config.toml
hidden_act = "swiglu"
router_score = "sigmoid"
head_dim = 64
norm_eps = 1e-05
init_std_o = 0.0324
optimizer = "adamw"
beta1 = 0.9
warmup_steps = 221
schedule = "wsd"
decay_shape = "linear"
final_lr_fraction = 0.1
max_seq_len = 1024
doc_mask = true
dataset = "wikipedia_en"
Below are experts of layer 6 (counted from 0) of a mixture-of-experts language model. Rows are named router (the router's row for the expert), gate (a neuron's input weights, with its number), up (a neuron's input weights, with its number), down (a neuron's output weights, with its number) and show model dimensions 0-127. Each number is 128 + 32 x the weight over its row's rms, rounded and kept within 0 to 255. Numbers have three digits each.
Before each expert's rows: "gets" lists some tokens that make up at least twice as much of what it gets as of all text. This comes from a sample of Wikipedia text that the model never trained on. Tokens count by the router's weight.

# expert 6
gets: " |", ",", ".", ";", ")", "),"
router:149149165113140125154134127076168137128127076093183156133099108133105103153115101145170141104157125167140069112153103128082126135152128122180172102191096142100098143124081126124102132140158164144165082092101125058134148127151103103089115174160140102196113148177124115061120084117187129059132129103122165107123113132155117096099144110123102135156132040148101140164086134062155104108183
gate0:127155132121130160112180189172122148131120128101120085069118163136108061089160138153116131106143164094151109083158127132151140126127105129098096126113109124173120177140162104191146124150138118154122097152158140120137081107097083102123135112128167107112149199152131142074144165106131096052129109171076106180139059130150086196065129108201121127146129166087134169075159144096186102183204
up0:102112104099179042164113134129182181130104115126158124163189170096105130115118102134115109135097079165159128169132140162122113135155070116126149130123079118113146126121168121164153194115154090123160129145097133069153050127084181152132156153151158124134145211162178072115164130078163138122069112098168114131073174114090140137136125156135174117134142116150144168069180122118208089104174
down0:149105147142084165139105120085122162120125113108139162099132160101054065103171165173097179124098168124076127170105127088160100142113088063109125175141125172163139102167106093113101110093151118109116111121154104146086119098125112159081146127068094162090143117159135147121142105124177126123124111136124177097146068107105160088120118120172067073120140121097092156088117122109148051141152
gate1:222025104201132128145100134165154116124174119127079096132134154108159141123060185155083134161108085138119137095095175149144136081151128157105106117088136119143036203161181100146146100100089142137071149166153164138174084116110106126082055160110167216124149161117146130144157175106150152138062133080156080144175089146134165173072142123062165148141170147131105044126096098137126132096129
up1:129143126211194124184091121085209165143076133077132131194062174108142130139116124151166079184172122139129049139129125124068155159184148131171150142219090102083113089152155117128116099136100130121177139110143137085142128187195162131072096140120074167144120145145107087126145128066086103063083178124154082122092070145127113145147192089114131138150141098116097128153120153109160182140115
down1:109054151139096177126166124077179076083129101127134154156145103065085099146120151150125169117156144162143131150101093130101131158075128099128125119169133168120183120141104095149125178062193100093159170129148126126147167114093103148145134058093141129124196055073135111096109109092106124170105122105092109119090107126118112153155090106162081199130179144153104103150185149152091086139136
gate2:122083121213157117167180137168172112113149120130077121099135160159116152077139189110137170084080072121148112090078103144149093123107108126113148098151176111126046152113086163084134113121094124166038141113132161076146135126148112191094151104091097139123192151123098133086120114131136079091100107153071141156107106098177117142063115111178080125140119144150099082127122120166172133164072
up2:093077100127121175151148131142168085133150151151127102110125178118110143107116144119164127095098129126131046000056131141096119114138098101176155119106124127133135172107135066118142114105089089169134141145161107073090093141157075163058109100139134115139135111129156099110160095082138150109091077184161113192142079082137097123074134094108069121118155117141121135161163077116161104128125
down2:130165131099084199088086125076146203108121159120099032114079103141105079110111091142130113119174066144113133101097125128108149104080134093088092132073203092187136130093090106135137146154071061162105140107124137195166140165146112120165075106073096171118203084026126193084121118142104141107118210119159119093136120087155165139142152130087149097126134140137070110043128163170131148174143
gate3:087191127117164064114159184112098114093137125124137076125135120125037092167103141141128111083173106149190157121133114145140115115156153118087105156152142121109170104122065144087178153142082126177127131158149123099142175171130130109139116165161102091107185089103135117114108114076099085111111085109103168138072122175133172129122149133151099095136125064134124149152139140123116106131114
up3:072216080147182113124087113073156169139116145075129086132160165100066113200117174168146054123138097214130130123163121149129181112143128052158187135181147063149122163181138146088208110062090158199168132130089134114156105123165097104123096145127078094087143179107159108131116144094137100104143094105151147117092152073136139194146128170163120118118193082080158140148137108113135088153130
down3:110151181170101138172159107147091156123133104136126115118154126145118085149157121159125183139157039126104138130146099132117105128194094185124158108121145158206148116127088116132103122161086086140117085111116128051108155105112104133138151167113133183127027183164102167108151206134111134104126107101107209097149132102140156137054190101094152094131090150106173116159067106117135132144107
gate4:145104121101158146134121196127165159097143136118101126083149157124117123146175205158140166165035116138084108096152166112091141095062183139103183129054131120090116175137109126147067093119130133126119104100131123159113124121180149125110136196115107165106158084064091121146161114179118160131087173122104128133041138140073123165129098163183055198120178150118122119117127125077099111171117
up4:131176132131091144132131125141073131133101103105071149142131122152179121124126126114062091154179110127115190110131123166118085092087148061109122119108124136174142173108161104136167118125151168120126076164115134148083141177112139087166128096163160142115167114106146174194059100043157119137204107098120177105149177071174107150151156152115140098132136129122128151136061148150124085156181
down4:123159005153115164097109119216181147142105132140133163150110134144164150088143189132156169147186162118143184061168156178172154111062158148154156138199172155108087120126174143070123100148087139114080123153098063174081071129195102125093099131137124197171136116114119121118139161141075189121148138164086138124145067142067185130131142127126098122140059149120156173129137135152153108150134
gate5:057136110142163130079167149160121126134141139154158118107144090111115139159150166149149123114149163097109151145123128132140133158107094151150145101111146150162072177150119149135131161094120118127105131096136125180130141170131143136157139168097096144148165142066144083096095114162134164178119071136077154122072114200140125128109073098036069127127127151127108095111060127116107131140146
up5:099153116105108130114087132099164104104167116167104213142078159138044127132162112200155126124106072171087065153177161135063152155088208085130104085059127112103148128073136112117169122157125150131171147149148106126121168089135149144129156166164057102124125146114145146155165136140145133101169154133152155151140161039132168211146174079127112134141178165140087122175105116152126150150103
down5:117134083112093103163064141077153159154105077146101162110160110100085178123130157131124145145134168134178143148077122134074114106205099156113127063143156150142188131163127123127064089137077078136156092166161145105103124176127152105141175159136148170131188123118139195134145181176093121117170137156148172058177077127107181139191121089084204132139071157149117161147163129128132184144117
gate6:134196182134114167103126106097124132110098109154091126069108162123169102079134112145045111185109117179158117095139078089123117092143138110117118094141089146122064110120120106155204142066111130137121182167171157140109127136086085150122161070135103169121113118130120118121119134128107112135163132092105147106143115138140081094097107102147048153128103148091162200158114108154140137171129
up6:154142106159112154063062125080169145138111093034132126113123150154157168202091120150099125128104133147140132156191111165124137096137120137114131134178090147155113154137133173168168233167159139131111141074173137147122164122116147124144169137135109187167092138135143106035121126098175146146207074106112168130139052092169151113118139179084123160101141117081160123139139122123162100138127
down6:138171118120137085117128133196167126146117138105108161099141146152108134174080183228096133134104090106169129151137112106153090124171106151159030147184136058082190129179132165102135131088130115123138035109150131159107177162082129147101138126124077054139079057171135159089134099051151100082103076154150128110124103109107174140116065170147117118116119102116096088111098128140114098119073
gate7:114104188128115153152130069146102124147104144115169099104124141105131114121154155112136134204106139078104125105158127089086126127113151150124137077122106171144094144037151120111068125087140212112097149090182160119050151146080127164137159083100149102116128112147157144089140116123108118116131094112146080169109122097157165149161141123101156104118064173122130169138182137112163143134144
up7:093123119073158171119128088172120113130148167156081102081052148121150090153121127181097101133141057135143134178115170103193177122128140181176090158147055108134103124182144155178155130161079110141110121168116128125077164145130082151102168085100135141089070113129073101177137161145097117033117149122142108118149167154121159173095120126121112049140108124119113137123102150115126171149145
down7:097141129153152136121130136166108208116104135136106113167120083096120190143144167113126100149090116169172092139071137079111088142133052110148095070157194124094130128215156162063140094156066201144138134123178119100163125152104094150138119154166152098106122153165119120115120136117134093119120174159173076167151151140098233180173159147119082142122096108101156177156163134113109197153117
gate8:154107137074176101100147164142112157112125100117082125086119154091120129151148070123095085159115142089128139222118151100178100131137122173159148102048112168143040194105168144086151127120187168117165088096092163151154147124139066080144153121141160141160130202109134120102152124163180151093139102167103134079132127159157146162182130087082120152108088139153153090114106107133140137078121
up8:100064093094151087137153113183187101121077127105135111098132080141127116116143133106132105139107155144072133150099150099185118112078113181086170138093102161098086141112164114156102098109181084103136150140114155185143131119141133123126161106124074208139178104046115115154135138107129114105127137113166075119159144063171121108151125167145161149108126216133150147085079129192147132111110
down8:123217115121173151140069123139136154145143087105120108115101115180141089168142199150107077146149121119134137191142119093150180130137149154097146157112074083096118128112100161149140080133108193112136073148102158108140086115151041149075166179161139179102063185212150097126137153099179083123116107154119143154113149092103077141122199162105131134103087109137136155078087141107138091174111
gate9:090220136131184127153074152111164090132108092144172093173133157184090178171132064155183134158161108101140144111186137120087130114144141134176098130106085151081160080096100092106138114097058146149139120123110102100156132215099203144127156173194133087111114172166118092052128141124135106137146136095086148078073140149135107097189154064124094135142051122103128154160157132064134122102166
up9:151143146210135116137122106125135150115124126071087147086130144172125113133181162123082172098099162156141118140139197136153136119091109142150138087145103102156140188158154191136173114098143104111093188154154119121146140065155120079098088120078141108129136151056137167192128159107155174117199140119101156177115098149101140195135135157146113137123159146084141129142069153131058181121201
down9:115108130136128131153142127117130166158117153124167156100103156109119111132132175111111173143109117124173139153186141108181102134164146127151145139169103045097123109183103103132076129121081124105109056118176121121163173154173117149155114104100152155127074102103122141120071129123145122092157174130159177129073119178121096096109108111100088126132145128045132063086066140061148096117095
gate10:056190148136198068133162148123160133140103159111143114168094137146144068128110129149201104129158079090130153090090150139096086112129092159152148133130079115107099134175055113136134121157093040126136114088079065101156139217139182089133121123142095075096174133100139061134142116131150077128083098060088168118131156153144095124130175108103110137161179130149071102192106121114183081077129
up10:161084122103112140108141142079140140132168128163099153156142126154130198116132108157078165157107154108132050121165089095132148101157164101122093149127100116156140081110120099125098148112127176103104135162200154073105149111099091166158142104137176168160119068170085193098162151145113113130124081132160164084133081108139091104122118129129141125153088097106134191103185110121101105108082
down10:171130083067085130101080130142188142118099093094080184144135043148089098138096100094123139092118108158150154181129195144090109110066121167092156135121131110081094155124112142102175173139197184114129147123029122106101101119106178080078166113182113068139164158178133108126071173113128101168126121161086077129150146154164132102173173144118128138137072123163105102158106111166127129130150

# expert 21
gets: " ", ")", " were", " York", " are", "',"
router:162152149118056108180118116094097091128149130084143172153141129123138130114097148137154159061112097171184095099097127085138133128112106126078120155186130119132077168116080137105119186131165115115114137160110166126122102172134096097100223140092169147134083133162119091105149113157129114082151146199156160120178125179188142082074154096120113126134114104145126174109106096138186105146152
gate0:138124125115155165130155130070134107032179139177118103138108137145077155145103066170121114144132093163065094168129157115123130182096156080000125144093110140068096115127146143104103148145105127121132142102059158099110129138079163155122106149127136084123162115167116135118089149136114133122125094114163137151116142143096159108146118153121126080163151113130138108155126141142070133161112
up0:123121134165068187154142142112196098159146208132168131111090166114134147186156126096070093203115111194109142125119150115081165089078113096114110124105145142138148123119090144171100196169129093094122164144077096062112108183115147097084132116112097095037122192088105095137109118127139091091105144156139136138100118114127157147110139148120148180149141100126134087112130067125084120140129
down0:157143137099136129126179124173095145133100122129093140136101102158082143145156114146177084029111108054161132099080160175116108130176130160207123170162112128116121122161160101113079181172082101162139198137164126113126122121096143100098160077106148157129140084157128099108068116110142098158151109131111186133108147143090101164121129113140135096109133168125144156129077113116114128136161
gate1:123153062137164105107089134088127090119127123190175141097130138123092105131102149090086105141101140124131113153151131076155029152156150165091123107168116147137083114172142147103155102112142150168171099103120143143142154153079090130046169088174086086101139190135094107087168157098128132132140086113145124189170197194130120149110093177119134130133141182121139102115106156148121097155122
up1:117133159119067132153122178145143111136133102109163153126158142133119196112112128182144122175143184189107112098130130135131138180112084095164113151177058189051118131137225144154154146139104074086137151125118148116139156152117138121096120130168107122124120140116053139115153114153073133165128140143122168085179134090104056118093103070094167149113140078155072135087126095116121182089171
down1:175108113064153114138102161090105125111084181106144168120182139166084084134066147124182133127101183114097113195154191085082128144181098171163128119094141135173080117184116125182093134119178129065129120111093146155132164082100137142206125094100143105139161100093158137161155121140155144115115059202122127165104194086138168148132179105122184062126114192125182045158088123130124100164059
gate2:106141173122109148149146077144158090064125126062140147151093181144146145078154101150149115163155157126195122156095097119097103136153140095084160132156099178100130123124072128108127097115122113144181112101115120132133049114120160191083171107125116117197131182092105121150158152157114127119168171132128195113129178121117080126145178112168168138111101122168137198178103133106153102080209
up2:093152154124077004148157166155175123145149094128157122105117099141113171129045153117034152119183139122164167162134123180113120130097072158127193134164097150063082118112109175164199116156095119140080139140077200191135121133076034122055135142132172124137123129146134149136145089109145133145125150122125112102134158119099067135125078093105098127100127113085129097112086157072110089162116
down2:162191207120214177117094144115131105153093134100132119119119187213122112143085122060083128103096079162098078188173138050104150145068109195089142125105162133169153176159127110158128060133123119117160121077085099125110140131144104098153204117126118081134093149155113133189118146175132142121165158160163145096093129131180188105109119129158140121122098135139166154147100126146134196114152
gate3:184115166204105180114115181127109143144098031145128167155180156144097147051073121145147136091153126123168057107134194116124144080120131078146079115151148069094118144114115145142095093149191128123144092121100131170056098184064079102138141195145085158144117162196080161144173145180140132143161077164160100131152070154130158111069149114132110106108129094138136095121141145115149158119124
up3:147133081130158118120154106182124141096151083099158195105120078134137073135138148157129106108130100169138106076142114112203115135109141115120107126110142087095150106139135138218093144123135098113198124155132096149116155073100182159221174131115131113160103095074105141137115160181141122070130107161089146113108115109087122146132140162111155133177090176100109106131137160155105091084171
down3:128111088210078104122099106060076142107179068106098179125074162097204129119176157180148079082129115099106109166131139181114154159091204118133162103135110119111147153075119138134176121168077126147185118173146090151128164159158126182158138150166120173138101110112118157104091097226155108131151198165111200103191126143186115080167127101145152139170151047122103119161097120134120084108147
gate4:096186142110136167088113103129183124156120150138096184178108085153106154125087132156106125080169149160131106090157104111151094108112075121124110108142154164141132148063127097102158119079105106119130115097166124124199108089207120116127126153136099093163153144052091103114107175140121117133095140122166095123069101133133119116130134118093141130117080086138155208172119121172116135071138
up4:122136142127113157147151153145118150168130186109152091134099136112139105163112115117190116192118167161160154144097142099133094150170151082136183141115119110084135180117104191100123148146093103144131133107108123130128134188060165113148134116163147130113113139070119118108149121074148141108131201131205130139169128081113151104121137136047078167167107071154176085109134103205123150103158
down4:149176193148179100111130133096081135147134125175139170140154144105113111123126182156158115097155125139153084039126093162096054116171112129148128120152121131159156172105208077118121129146107117104145127132135160142114129093156124106086089112109156091112124125146141133113133131067128113156119098117110144212102171090067070087144119107161108157157113146113145131180107097056138155124128
gate5:163147155141086142079150111119114116135129210152122143169068103141138083111132117170166140154190137143142112114099146166143109152118156099118120087132062099165147159104195101150098164147162125164134166122099165199122120081132088104080106145120139138179144116127096124163151147123144081127126134087103137080105102151123075109143148087149198126148171158114197092107115129151155105145111
up5:072185112150090138153091171123144114100118150140114136202170146141180131173182126174197102123151161066070064139117147101146086114157162205111097147094151159097121148100120126152097136113155125127110147122116078175130117113082146125151072140187124132127124148151075179068137098141133134194142128141126101090103175187084175168134179148111104104095119154113126154163109116154118137150130
down5:134156122100179157135152150084098145138166073118156106118078165133227104156148115093158103174129167145151118132102164094186139137085151157134072101093077077168120114144167112119116134150119111179089175127166172105165163115120136125173101147120135112161137156091125118182094126126078062136118067140151103145109112181138150126119210104124106140139135127096081138158114147149132157117094
gate6:118150103113118119101122119075074119102116088151123149194119142141147157125113180097143138140088095096132163153096122124121101186121122140130095130146177143054167193146155078156085114122131148096176169164136162134139128114106087115176176097168134162159100146167082142071099119128174126122171160137162113097155129096152140158103109051087134135166115111115081146120108108149182114114130
up6:092095147074128140136112158142143151130184165138195151177152132151129163127112104131149090103129150121134125142131069121193163142110084144144196159150131132135154087184107109171136090145138104119127194118065059121081182153095115137070099121124157104121214145109123115150154099079117124128160117151123119136063117114109133121139118119174097177108141146174136101111159107109067139133125
down6:083164083150201099107074130173113151199149140086160121123191181057172141070148167114120127136112150163055116072197120174108135093103128130136117112046076137138135149134125139050097166197113137135097117118145132156194076120158161069120142123165109139060123175117121172198079128119088124126173101110080062072157184111148119137178120129123075135159094109123104086078151124113159165074100
gate7:133100073141143123204158138055150130138123141126121104120131181150080147116179155096152149114160147180109098054109177128106121112162109108181134155126165155097157111134126162143138139090131127116148151134166074076150176179111167115173081128123151113090058075108145095132149117150121146113036115202177109084152219055071163134072069118093154198112154142124112197128103119146134148122096
up7:107120113127131139151110142109198077131122057115063135186189145078114179153071118121183189167109126143123061104098092122074162159175137095114144154109190162158056156144148079131107126169107124136119129123112107097127141178111119152140111136165173157098120149122138079130148104164098144156090130102119116135138075142114141146079167139104112183131158151194130073118163175153156132111133
down7:138160148182193135118090137163122102146110141171105133135210109161094148123159103122119041114150169142071180100106174140145031113145044144101079096115111106173131079193219134165119095076124095122086130125155128098089172182136133150123116088119130144147116169161158130071139154099160100101125161066087148153160233106077176121127105131162104179126189163082117153193124115074120167133157
gate8:106137077173125077147121193133148125074105107154115167117172129098154141064183105168110156130134161132149170091065177092109202119112180099130069160069122117165139173149132155125116121091081093136144139076155073161121079134164145132126115108143177149130113099125159117103102167106160126116083117109114112138077145140175129178121023136121111140193058184135116064143141130100152126110125
up8:061106033149126101136145140136172111164186128186072120148148127056145123069126103115129141191146110133081098109049108162179153142095189098094167152135097094088178083123150186169124123163148093122110155161131120125105124148131072109142084133110165133116060116123163144174128112051133210124145152116106119122180168122095118139126118098069104097136123153122079094122107141092118103099170
down8:096140102126150111129133149100112142104161137074107088071170099113130132100143154089136144178130119109137066158149108163151180146153154136110138097063128078061087075153098161087173162108138144089122084174065132140184148120076106072141125116064166110060160074081133062164103101102096093168162082112149109121169141072102121084145128146145129168124195122114084173113146148111100096117146
gate9:197142147065123084176117141086168095110205195134173129110137153135143161132149160148073156060188120148148128121121180084117127122112075100161121133148181129141146135123126093119171178150104150113130166146093068100133093174145084083106130132187143145163188154110161070096106092134142115104113127102138128122154180211187109103090124151171112147169137146067124088170138154126143125125136
up9:119143136142098135149162119151135130114144099109149180131104095110135124093097073175128169100119086151148115100107109126097221148167149102175132131152138172123103133145146103177159073100137150120167164144114104139113120118127182157160128132142083111143101175092112130150194136133130181053110107163173089095152187187136167148182154076158208084112107131118061132099103114086138119143102
down9:104093096138105088141108127204148119102127151149117128094083105146185141152109051197114101117137062142147150201174174098107130133101146186063128181076073114126120089111113151124160156121148118114135205106056122144195119106119102098086094151106138112218150135132141113122133125134171140122119163106095146129132113120197100147114184116174113135131122083182099124118122127076205108145152
gate10:093153157137147168099120100126125052071087145119089175132070071111180106094130156148105141138108076133160118120145160135126133131170178162141125107161142098157156111104047084101108152063119163147165138058099101168135108117170122112148131158180128149132124126138136079158138151070099067102090156139097192081062073188078125173126141127142174136141091196123150140179128100099166128098140
up10:148142169182109139092118206100149072173150108058145163154122154155158143098116132126121155133105054145178106117165098121112152111077112047115157104152170113126105095136110128147152116126110083111152126114130085084078056091211175134143079152160133159109158086105191156075161142149157108094175168162126195090107107162088152103165139105113189147157133162143110124139105162102102124114064
down10:101122119113188154107137129092183133183146140113077186170093103102115091132151130080117061122108079129045137129136110101131197131128144219079158092112145141134098139111107100140099173099182073176186137144102131144119126119172090103136086123129178170127116129106095155142171077135083089125087157182101084123116122137151126142146124139131175133111144153147126098108134163119058074190122

# expert 22
gets: " ", " all", " No", "–", " p", " out"
router:103060081119132141071076154118171083142119114109148150208132091128126112119103069151162122094143148111169069142162127155104095108171153154093120146133124123143098143117127139139154099177153151087116138099105134183129114106146118101107133138206086094097125134120155170105104188095149183102121188186082146094091163201074141157111166128100117113128135104173156107180136120165115141103155
gate1:095097124142123058119133121098113050110156090181111167088193151168188143113120113165124096122108080088102110063116113157115134169113135146168114082127063113110132151122155110080162135146176176136093093110103138158129122167189119146088185128097110190143123103140099111133086177146148113097161128110088105148111176180159112145143148129117162154136128066158110066125191179081131076147099
up1:124087122096131139145165071142079119091185106139190138089141138175101128119146149141171106129173164129131139101128155206149096091112110113045107147192024091102106126116138121138163115098098183183100178123124080131161108172158123178090166129149131128185125100149115140138112129112143122175160087139135076159136109170182142117135169119168135124176102061164106134159186146161114087170117
down1:151154126137161119141136139117094119106169105191151151125132147178076103158160169111107094164088105103121134182124108158114143126126100114162180080151091111123177151118161142149129151100058134164159137135107150135134169107148122085137187142120105160137112094105106128151160124090022115148152073150124111150104068102136127059071143134142125125094174170166091092135141113167106107171115
gate2:112119155096138085135084133103121112133154077117124089089175082119158123143126147154140127155089175112117161084127199148150087134122127099146087135172129145169129139127104185161131147111146187087110172075125097094130149092134138194090138146117125102138110101065103079136064132077125163099126078110174100122111059109145140156063112106149095158154106140196109158131128150137166140119137
up2:066156124141106096094114150135164110118125155094144154105145101091123159143144138065113162089089113145158188126107110120090214171158136079218159142099128130116140141109121154149103092127174122087185137131090096107176168078144058141136150136082099092100179075133116152118196128163132138083101076130175106189141072145139147130123115127131183172101082089137147104085120145075166183089121
down2:188094125149117148106104135119180108108155148069178092101088067096140078137157089049130148092132147116175134167149097141115122136148160084126079135069195145154117151139105160175154067129151172051092120159106136130096103137081188105132182076108073159156073126160112113167042174172118154127153141155113171092184133138110148114172114111154112204109087139102097139105056122112115150160124
gate3:086137121159140225157135118113095129121103149172128151148153094139134147116109139149168117089130083180091075140166168011176153058202108097088177141151142111139172156131158129089124073154113175143097124160100143157117116127123170095068124102182171121123101133126078104127120151076099142148113160087106146125087114123127122126121178123089079087098176165111155095121117126141119185093066
up3:131186148121110153128148106202116081126140104126111113111102133160088118163104143154151175160109120022170172115109140139101176155109122107144150103148150133127151143170071176179202106129021102182088185130148189146209169153097125192074155136144114131101143169146119148108140127120132104119115127070187141120165088107092127153137112131155095173111122158130130123069134144098104083136139
down3:078149143122150166140139143148112095100171067126128065104128063109119171083095252177152134120125112173135085116099100139145123125146140093169161161046146198153151115107144137106164111207114136156166113130130120151211093105110128123089102092128150159132070186138169139127101107134147091091130155122113128052146140131116176137121102139176173132131135125165142093122150132115171137124156
gate4:106151168134114153136227125153039046106205167104116097142139131123114132132133137134193176115160148152113119155092109216124160104120158097162134104135141133146108144146113143096141166084203123173118174074121150107159154106152120135155156130147120167117151132116141143123102116134151128169134158129146147126154193101164105076177094116106121157118111132093125145130187127107066112104151
up4:111135181086096086180141179126116105063162120162120113075114159117107125077073174143165127144089143102097110150088141154158139114208107140167128146112069089064156079117117149098133132084171102143141140116075107116140120123147077101147136155135169180123149115067117083145208140162135105111073098121086122104136175077217114080103090123183147163180161110103100095132099125119160103121195
down4:126088054142158124143139118146097091140135104189115219182148146101196102108086108093165149183136119168130135107101099116069167158156099063193143140167203124139138103125113113106135203124154124087097037100189131123130180173094138163150137136104124120144115061147140162119154115092131144152116060056132130114138157119100124086078114085133118157110102125142101112062133118122056169145139
gate5:127149096173162136121103080114156135131140168127142168178106109133105110081198104116139111109100115143134141146125099094084135137145168136152149181185106133126124124094132147176167106155095142133149126135087114098130139092138123158114142135125095192132145191137148160153158126128198193040105099138123174152138154106100094154193102104124108043111081093145102016152130118117120136089130
up5:163122138110136153104116082151087126129111130097160151138154126181154143129136130110148167164158164115162140113166162133142087163132020149138086111105099175152133135101094182102096162160098112145122187082167130102099131158130136141100139128133094133113099107132092187157105102111104125096126136124130085115136125107081147176084166132138127192142096097177154155105103128055130140097152
down5:179084089109094125145064121181115081119149181117187118114094079136203201161140175181133175111087133100090113116110121153066138129149124119198137094133132103137101088141061106179115146165160176142147118114144179114115146146130133104133150104123158116110151112111122113110169138160087098145065139124142107124145094096097133164128126160179153069141102125185158095126105104063097099138136
gate6:126120171098095181187090161086105109121142172164142149143096101085201087079163067146085102126134140094129082136100088112149102179108145201101138124128123159139174106095116124181139092145136096162139146162112122158115152168149086155094173086129134124109149134158191084112167139123190094138124209145093123125100153217178110147102141136070165122088125173161127061151125184171137116160094
up6:185086118071137179134122120154143127145110164159108138142104113098151139071134114054121144129132157116159121135131134072070093152161148123152145056107129146169077131118148151156105179143169060109091162141156183104159134154059082143155209160128141115094143149139129066150145111113095119150161120134054140131085117142168104064106116105074080157119173164065134162115092101127127168155168
down6:127142129067149125152064157135143163115109161114100134138090079071165119142163082121138186138175105172137150138147141053040142127136149133105091118107158112134088208131150096126147133145119084132091137144096101123153180105133130177141121135074070172105125128200123118109087149124064168158120123149159145151105161056116149113154142092117160112097155135107146096141112121146095140214042
gate7:134135191185097139111150146076187146096123113160155172099121153090179144077171127088153053107079142159111085163108103138082129105156127117136136115049094127164146135134183096131149150121126133163138140082177153138148147130153141097143087145108145114126117139103116058143160124092090086115166186113110127157159084081121124086179170137099172150128134173056096161091129159085113117157132
up7:041138203139156151151147118115096177118081129165079194137112133145118112110166081151092125065157140160181085181121078090118105132134157139137100082148084119169169135151066110106167129147139109102110158148110121135110152133087152070166175106106091122123113141138130068091030126162106142022162108085131103127068144125124143114088097163134117175130132170152124127100123145174136119128121
down7:094110165093121131081110126124144131037081103107159143115134148151127081063120132133095111125135080188126087134134092094101131082186122142104102087109183171128070136082146123137080142130147135119122150106104142117117114133146103123142135120079081110096147086085128147136095085090090144143143132107140132202159157067067141164108170088064099101124180156091123125148156122160158126145124
gate8:125178133104119171099151083140102167127128112088109129185151071115131076094186099088118104109138128113171034130094103117110090095135151142059133082111125135100125137102148101106127146131185189093150157108103139091095150148108084182095070136207084139155153166082119101074125089061156145164171123098154150147147155120126071150131104180124136126104111150140157182203125163187160134149125
up8:092163107155119111119105138098178154136147133174118114112131145134109132157196131108124121105124068140182146107141126172113116104069143151108121069143128069130090122082154124098174150174088077162092073150127095131093090093188090175161173122147126113150148085148143115123059142052150168158162100128124134206164142109155105102120104163045100101149198119177156153077152128149103124113095
down8:119112114183112032120158110107173191165106039052147138098103119102105180094196103100095116115136154184144151138145133118169128139074152182126106150141138110147076116095133121165125080140116201157075151141150112113112098158103120112099170138143093144195118077147152127083126123176156137105115142117152136172117114086183131114048122152142109156110178177171145134147092119125126089158134
gate9:191114119134158107116123086117146134134099121132125140109136121115131066100121090139140074112120137150102177137136114132161252147135140187135140153131052058055119125091120106156128062121196103104148124147113128179192087109143133134129156161117110114109116160129161132112168141152093153152086104145081132123129115192111131077146138145074111102127162142124139070128094127147120123094135
up9:129135161143076105142221140113140113095100093093181041083114148128164178157155185114090124143136151143131146139174145130079110108096119153108109094127151114102170132119132141091205132093163080149158133157116130046145202119108112191163113144089105144164120079147134126145090067127141084108132106112085115103103118093160117115081073167126132159110123127092092195151147141144162158090118
down9:161194075109109113131133143134105087124138136141123097146093130163178147153146157179166118048128108168153142143095136096113180141104171122152117136119143071158117125113090047197160161153208084116127174166099045122080144110145183089125115083071169086127176150097113127098168124117081053150166112117137131151068093090194109104133119075163128126119131127133144084095101137090060091156222
gate10:122083090173160181103134141092116097109080092126091143137121131159121079089146103156163128085144133096154072139135122165133124157106106176120076145191130148146158142146152073067127103105130178133140111125133154178086098121095119107147078121067090157142132138146136152146133153144129135185169088172154083165120150154095120145148134123171149060101129116136145148183111133147194087097079
up10:134157106119109093143137122119124123174120115082142150151198152150176133186123094181185067146094128174196069124188106133073090106106128117143112069142201168184103093127136151108103098132162077166122100172114140156046154083149140073087173154106136137186136077102121112103168073188179168078170109123143174123149033123105107151129148125174159050127152123110182141114115132114170081094098
down10:128126086090132118143127141149079093132151162149152115164144111123102103137148119124177137089122122078159113127135138199118163105131103091178152058143139134204121117128121113127143102127101110241106156104125122130102153086134121102128121199109163087181095121161125044146172073167073189151111115177113185071199133097124152116127134182174174077127072110149131109197131136101105114138124
gate11:149126112146123121159119090134152074135087148082102129135148106089132164065128092142085103116104107123106073150156070126119150093176137101149082126080089174159107213140070099084089123174139168116084097147095195154090131136147144155114129146181144202169143198117154109153119152117104066140129050084108145156151167111153144142084111094140105152163093112102058188133134113158171053141172
up11:097136202107099123162146145144111110104139116108156078110135074108138147171156145099175075145140169125105112141132202111137188125141122121147123133145125124164105109126142131131137135053113135117132129143100118112160129161123128220135161158133158149116102123151119149115164099167092135108091150133130110147025123110139140090081117148122089160177100112146147129153107117123099131148156
down11:130109147095154152092136124183104146106131067152090084149142079081130145161177189138181101137126111064086168076151114104150100140134109085100177121165143118150152140114109187124130145096110109147147162132172138124151117144152137154149155142189142133093083162116154181114181077117149113102138135174151098084137133114130070182134070148108052116149049139166146086147088126163110142147086